Weights of a small mixture-of-experts language model, trained from scratch on English Wikipedia: vocabulary 8192.
Below are experts of layer 17 (counted from 0) of a mixture-of-experts language model. Rows are named router (the router's row for the expert), gate (a neuron's input weights, with its number), up (a neuron's input weights, with its number), down (a neuron's output weights, with its number) and show model dimensions 0-191. Each number is 128 + 24 x the weight over its row's rms, rounded and kept within 0 to 255. Numbers have three digits each.
After each expert's rows: a language model's description of what the expert responds to. This comes from a sample of Wikipedia text that the model never trained on.

# expert 47
router:160121138129141141123135106081133101108134144123123105135173107113169110166111156086133130094096110136105115133124147172157158122106112107137070162133117139115131117113131121137149134145160166169115141115104132101130093126125133171126094124091120142115128137114153157128143135100128150143115130161126121116128125154170171142132141116067161161168090142142191121099113137129119136109103134147123167135060144157099127133138124141132119138155187093144122117131105112111120087151126105136092144096195147144104103154135141111113149102143126083131100143114114134170093149112102077085
gate0:152103123129143108150143113070142108109116167111135128139117132145133118128145171053097168113111138123151143134090120165170130127151109128119092136146124136126072148112151064111093138152105178131108114094104135102147105098162119104164162128135101146154085134088095142126112153129106132128096149124111130106114112159120107134102104089132103124128094098131132070114124133109131121119109096148163139152121112161136106127131180153141123115081138114128167153085117150108168123124125108070135176133159137146121120122092132127119131106148151135126114090093107115133079154111121125091
up0:159154133104090157128096134188142146154127104122096140161113168114138147158142104137087117150124141155106142125116152134132105112145106156142149081110113116144122143127147155117139099119175120060131151149083140131138136128158077107127114123122115148118170146137081120168158147132107179160128137123136112150103133149116131122053182170148133140140178117106109142163127111170158109136135138138112093101111126095149141156119093159128130143170126165173148101098117146123149118092131138148136087125082144128139111087142131105155134144138154131140131151116154166122119121142088103123
down0:089125162106104194123123147141136125142168151120127138100148114145071135117095126130148082135133100125153153103166101138118149139131121135151123106091128124118148104141093074093131069168087172154142139118168160157145126107123126142150158082140130166155101144115126072108136128104110133118114155141177127123110127157142115120103132114121154130112122114167102148123150136080167091134138129122133114133100102149109173107121140131151138173093127099164136137144116151131092077130140147168152099098155167134122174132147139115114138124131161120081139093129138146100093130152141107137
It responds to: Technical word middles. Inner pieces of scientific and technical words, mostly chemistry and biology, before endings like -ic or -ion, such as inos-it-ol, cryoprot-ect-ant, mechan.

# expert 41
router:144135143120129091198131117142127104122104130137179141104102126109119143156138137138174108163177133100116132159163130167110122156150090108122093147131107096138116101112117111120078152116100098145154130140132120130162168125101071110088137151124156132104094138131153104108095109135151106112144097127084155148157161150154116144132125138157141121102161100102167144142187146110131092100131150142131122143122128115165100180132143107163134145146155151109157083131105173108124102157110128168128130154156154129114139157150137087122147134151100099130113107089144107125161155113152148102
gate0:131109154133155106101146099060148169121138107077090124135161158157149104144104108104125174151121128147142113170158115118141110102103098134089092109133096135169142146136122112116096115149070144155098113147124163112119137130149190142104106104062155095105130150130121114132108136145114138105137130112113113110124122135137112104148128143140167128121109142151123139128152148161103109171153148137148107116156177109159120112110116137127086122122109078138087139151132148152119126136128161126192139111146117133154110187109125137154128122095132110110156152123082106088154135102164152120
up0:093100115154130115111132086140138104110077145149170122105125115113178121143091150136144124100116119137139154115110147113109140159111122124133144123144136113100106107144173090111150127165145101132093092149139135131121161149148141151095137105153122107141128134152141096138156133130137097107151129142126119151122196143170106107067089145098126132120160115110150131125169091113099150156128142100148145123117151109149091142159107096137151101163168147126137146146128134101130149143099176117142139105168158122118149122147132080110142117101128121091103096173050124066152176133139135142
down0:100114153142122133162127117159118120106123106140161144112128105093099128113117143092136090143142093124154147096111146165159128098183117104155113155107145128137081119118157122131099118129131158163103150115105117148160156134156134124163124129120120146112116170149167115124147090157102160144151065129167147129112131178153090105141118157136109138144106111127115094128166100124141099135104109138157167096117146121147126139167115094128138118139147168119187154132174162116151130126125077134098119160116137131154147120114059095126175153115124105118108108145134137085117173114133149076
It responds to: Verb stems before endings. Verb stems and roots right before endings like -ed, -ing, -er, such as chang, follow, kill, develop, discover-ed, dr-agg-ing.

# expert 57
router:091095134130146143119104174090123125135151131132157109131124151123123123162152100153127120144121163125096148126104125139111131133088158122123105160160153164109146131084095152113116124108113137119187105103156106145168149131088111105111121131145123134108101101125106115134126134093121190115085150136125163104108117125157133125102139080125129140107126154140086127141062130126108095129153184116185087099138134160156097132118137139141116128116143144104148147173138118111127132130113162098090101082135109097191132102154142143150129111112119121127095141139161085162129069121134089094
gate0:137098106090148133165112125090155155100137109137194121085124113172104116160151091162127115127113153120161116115114138096115120132111068158135105119130140143092113149106126101156128132154134128117113143160115090130116156096185181142159131146157143121157138091139092115097155136124138177138138122138183167111102139121106116117158151139139117135154131123125141175118129146069121135123082136162134110152155129155157107136131164151133097110106081142096139130116149145165124145116110140128093116178121100140124132153108150150099131118145121098135126127182180120120147095103105103103
up0:134177110123122087130127167147166110141134130112133142100106087116160117116115163150069129078144124104089089132100139192120125083102145114098073153078169126117135169152143108110099103138145155135124138137135131114107148127135119146099108139145139127094118101074148151166122096140101145148124122112111154114163177133139134149132106132120141136134186141125128113132110092115086142101114133091114120130103125141117097139137126151169129157130180134176157123090106107128119087088181111118148127141130120111162099148144100094117123156148134137156114090138098120127169127130136129149
down0:150142168110081131165116105138174122146132114102150154154115159131137145112120116105094148117091130107074110119133153113106163123118100120111130136125018129119089141104141130138106127128154116150084113128127122145132145137186142151118090135104085085153154112137090131123147149099132134140101134129101170111122123119139124127178122104137161097112145176107134123140150123132163116113143143131125150126143131137142138113112094152117075149147106159096133120112145122120077104151125104133096163103099159108114169179118161166118139131162146138142140144084111114129172105113138113094
It responds to: Song and work titles. Words inside titles of songs, albums, films and books, e.g. Love, Dream, Night, You, It, often in tracklists or quotes.

# expert 61
router:118128095116127152109103143150131136130118140151150100101105161126112117136148128162136154106163086118123162096159129112120148138147155135161149136112126104155096135095131101145121117145143180120127153145115123119124126134157120120122156121154162102109122135106101153134121114139137137138121171101138116151110135121178131084147090144171118087123139055143169118152145119123113128086133135116105157067161117121096144086140128148086115164076122101149074105097155176123060163124142131114157130150154121145111105107117095096097131139166103105115153115154135151107144174132107146174
gate1:187136138107140071128154150138101115115124141105120108141166141124165139113090151119124147127164116123139134176127146138139128147148127111119133129103104115167120136136110091124145135109121178160117142147190123121113117157128160148150177110214129123113134108128130155117102119117146162117128122089152076123142127158187138160136141141133129123120085145105138111107141148098124150141143161109116089156129116113157117072111155148138112106099130112090073068117162133160116116148160162118119150154098138132108110144156110149117130124109166101110162071091118129128154139107136130129
up1:156107131161124126104157155091126067106130129085138129129127102120139142117172132109094144102114087132131133114087147142117115131148145131128100108157126101134120104157133118083125121124128150112101096115120109067086125112159134137144137127100062128123141113113157150105107134140130114127196119176135112149125146152118112124171148179110159156146158162168118134109158060149126126138099152146157121135151135168152132155122110137194118121127116168129172183124106138144106107130155127099181131144113148178140133126130102128096158103110129114104130119125124123140155179122119144113
down1:108126107139122149097132115156128145108098119137140151057130143094119175107155120130182098165125131140138108131153163110091110131161143119133162124152138110104067155134102125118124137111139132105160139122111083112106132097167099124117138122136113114109133150126137154116142137149172135105129091136156135135090166117100122126108110129147097121141126134113115133115156127117126158110078076141088137128133183128107079149147135144088140167123095139143134077140081102125149162169173084145175147132131094151154153118113126099098082141158115104104110136134113135167125147102083107106
It responds to: Capital initial letters. A lone first letter of a capitalized word, often after of, in, comma or a heading, like M in Massachusetts, B in Brighton.

# expert 42
router:136137115127152113139160107109162079109134105102142154177090127189115123121070098095145143074101159145145144140139134114104096095178117147114148105118151107120128163148116121100123117147093124140116137153141131126171107083170145149089095107163156107133161135106090130171106111126153090129119123119098155126136120137154117106163135146128117155135108134162101121140126124143147107147158107123123099155149133079150126127121153139120118138102122130114163176144150107124136108080161110105187145136122139124156113119098125108160142128087132174141168183163116150141111153160150122146
gate0:121125178129136152130112098132153153132126144111143134126067131136137061106139130097161112153103113165139134151114145110175114137142136165154091161115102174169120127109115139148128128145137092147108148112151128116159111128126148108098194157120139128106122153105109126118138156103112112131186106124093154115107135121139130103131134094149112104092142134133168137126107131133116151173141136113095080138144136143122118113189067116123069123128132096153156137122137140133094151157140121127112137118166147135104105156134134154124134187130157178105141187122117120155120171166142148102
up0:105131107161121167141133122129134147081132133185154136154187179147152167119151150121140132139106124111123165140145129109169120114092101108148148134147113103139122115119143092121125123087151094119177111152090080095112121129135134129126087164134097120096111128078184124098104120127117174147146123110129138094130147087157181101144133146127129118082101123168166092141149117109151161122125110119092118125139126099112129130141092086117139130100119161083109104113160101103178089130126099144099146122147139140083121142094119137167122107128134127149127143113117120144142135120146172168
down0:139108136144111123178083126142141126139105135148126102144149134124102134142142139117150135108085143067086138109157089118076118109147157128146124157127133130166160144113155111130118084153152107084165111129082133094167148108125091143171152151144117168105121123162124125134152159108116137161138116103103089113108138149132149118134155158169167148133160142075163117147164118107130124178125084126147138157142107151132128164115110138137115143117118096127132132112119157174105131127135123145125105172102107114145157075171167103126097108148124133116072150168133130096121108138112083134
It responds to: Year digit one and he. Mostly the leading 1 of years like 1972 or 1885, and clause-starting subject pronouns like ", he", "She", "who" in biographies.

# expert 33
router:100110153125113111121118164102132148176115126139100130103131174116139109099077131158128107085101077104098150115116117107121170150105133133092118146125100159144133128109144127113154153115123154099163175142143123135146104121135074129094144114122116144091089103121095142142150134095159130115102118137104128144134067126152162101134139087119155135097103121112085111098103112144124115159152132089127079135139117155204129129138125129106099134132142070144141123150154109118088135130112101113107073150139122122128170082141138113105150145108114136110097133063152121097116106126121151109
gate0:138125135160108149163129136137099130149156129132128144126121178106102084157119157127183143093143139140148119166157141115126137142145135137083123123175145146147090145129136119066121155148109111140112134161150124138162149173169105102147141131146181112129142098160104159146159092118126137130098151136108084131105112154128074131148094118159155138142105134109143091187129126145143166118143112120131125132101123091168117124107112160077135104171120120135097166194142149134136135136117141127126161115107145145125175097147103153146142130138149101137106132123144099139147086150151080090
up0:128187129166116071149174136139119119135164147117146152134150097151129151162143098095146116094115090084147131137103108129196116115131136127142109098160116153099134149118173094166123135118110105150155107103129102116115148148106125147107101173117088102147151138106156135103116133113119114111167142150150076174137164135107129135125139112171086139116110167134104151121123132144102076160159168138127133111144104110102104131122133112131135131136154134101182129132116080103107142136114075114082142169152101106119122107126119135162120119161113142112175111115146112132140138129082151115
down0:141156109165134112123134132122112185169110170109166115132123152153126183151137127141120087130172192157111124146118141141087153121125161107146139115119151160153150145181108141135101061132145138126111140126131153134111135109160118122141100151094112104145135158145122146130148116148167143120134115135147159144107134148125203105157126158128114121136140144129129176143107131125123138170117160122139156196108110126162112094197137145121155152164099116129107150135112172135133135087117143139125105169115155124111078104117161108150089093110150111129120135139127125138126136105087112130
It responds to: Institution and event names. Words inside proper names of organizations and competitions, e.g. International, World, National, Olympic, before League, Cup, University, Series.

# expert 11
router:152141171123084113128133124091149109098138138124142063102162096128112130136111128113103152149143118118120134123125096123141150081114122152086085143115115135124160124127113147109096136131111159187091148127128177148128119142135133134137129141111114092120103113147107115123123141143151120104114103106164181113172089137168129103123142102100170120164147170137114145116161088118167102133132088100130125157135116134147116131158164100154102187056142142119111098133139106136158140132109112156137112139133091130132138163134146117108134114178085105100131112101181137123156135108153120184
gate1:159149119153145101132093107159177120146140120144120123105134125121147162113141130113142136143125105104177148099136125099116144118153120147175145120161106137164177139132127128094123132121130158175144131135111100103122138074161129142101115142114186118114118124115163152123098159128130095100111126155127173120135175098102124148124169121122114107158142148111157191113120142134178108125163112153107145136130116132093091083159133098138115153119135135132157109133109155175124126094146107158110127107122146103148157149131117153047169116107133154142131135117156106115135141074178104172
up1:088083136177134113140127113108128146089108103141143126114155135116123127084163160134164095134131137130152120103165146150116118091138146104094112155130097120095103111094112164086056162092130148128136128106148119186178150121138101147155086134139120138138127120134147150125141101114110110104107099117179125132137112126146163156108166109114133123147118142154151083131161121147142141126179102104161155125141134101130124110118132134123138118115104116151137118175072121143148123096116106178071115106112098146162125106160109101112148108119118151108104118119118136126091148069155103161
down1:119100104146171101112113105147079147128124121133135142141118138160171114110131122107105140143091134132135110120157148127114126141126116147129112135112200150123116125173128142126086177111162076126095126143085106107158134126119119123116105136150157123120131089078157117133134137143113168141157128151142129148119135175070122127123126125115110148130101153144121136133119150126146128159138134138118181102120087120104071064132139134133131115144140122092168153137137169132133085115113153104146128122120149113119119188105147169181136127086156184146101151141196147136143134112116101164
It responds to: Adjectives and suffixes. Abstract adjectives and adjective-forming word endings in descriptive or evaluative prose, such as political, public, economic, use-ful, mix-ed, fier-ce.

# expert 32
router:187092161138122140156094164103089087128113083109133158167098168128106138080181131149155099132145125117130128129091100114153112132147155125090113129146111147103117113154137131105166072133117148136151127149139087127175120127097127127087121147133163146106181178115124118152103178065137160141129125131156111149134141149109139128107128082155154142125097119141110129118107121148115167149143118126162090121117123150150133158133118149106149125132131144154119130108096152156091132102142107123107102121061146134161147137135109147116123101118169167100137161094117131095143110114129111146
gate0:151133112154093129132128112134139115120120106122149145152134154113138108168149147120133136145127161124127147139148112108164177157123098111116061100116137112174120123099098128107179137133116143184123161130138137152093162118119077119122115140124105125116121118099141106154134092076141100088084089101141144132150093138156141136139108124148144156105100105113162149119153123133139157135120153164141098115094130120124139170121155132139128108144074138133144088117133153165165126181181131180186098109117150156155113121104090138088086131134091112133123133167092135135128153146114153146
up0:119121181123216148130108113104153149135124122142111091078133114144110142104130115148139151106138128147124064098130167184121117125142140132134167147132145117124162135157129127083094132138130110118138090150089125095156117153128162144148124137103173125180138121141155134105116147105116183162164110159132097152126165118131138138101126126102122131106132109157105109136112136103113102169133105127128159109146105126132115117106109096145138136164126117150124132105102106144092129105088123103131154154142166112119129108127156117155140096070125122158169045119145162164113125112132107148
down0:126155137124144161139143143155110151162147152099155118070133108094127126143093155112136200149084147118148112080103134123123129152144132080125150120116181114137157105153134146170128138107106139104125143117106132114119160154134148090124138181145155186152099113131131114101174117121143166110137141127113136183142127138142110133162136127135077122159142130134188108141131122098100088140120133066114125143172134114112119105101136106126119128120105101109154065110173134106125105121155130126168109150128085112129118161148158069127124140133132138120112123147135154098093132142138139111
It responds to: Table cell separators. Pipe separators and row-starting marks in Markdown tables, plus list dashes and colons, as in election results, sports stats and viewing figures.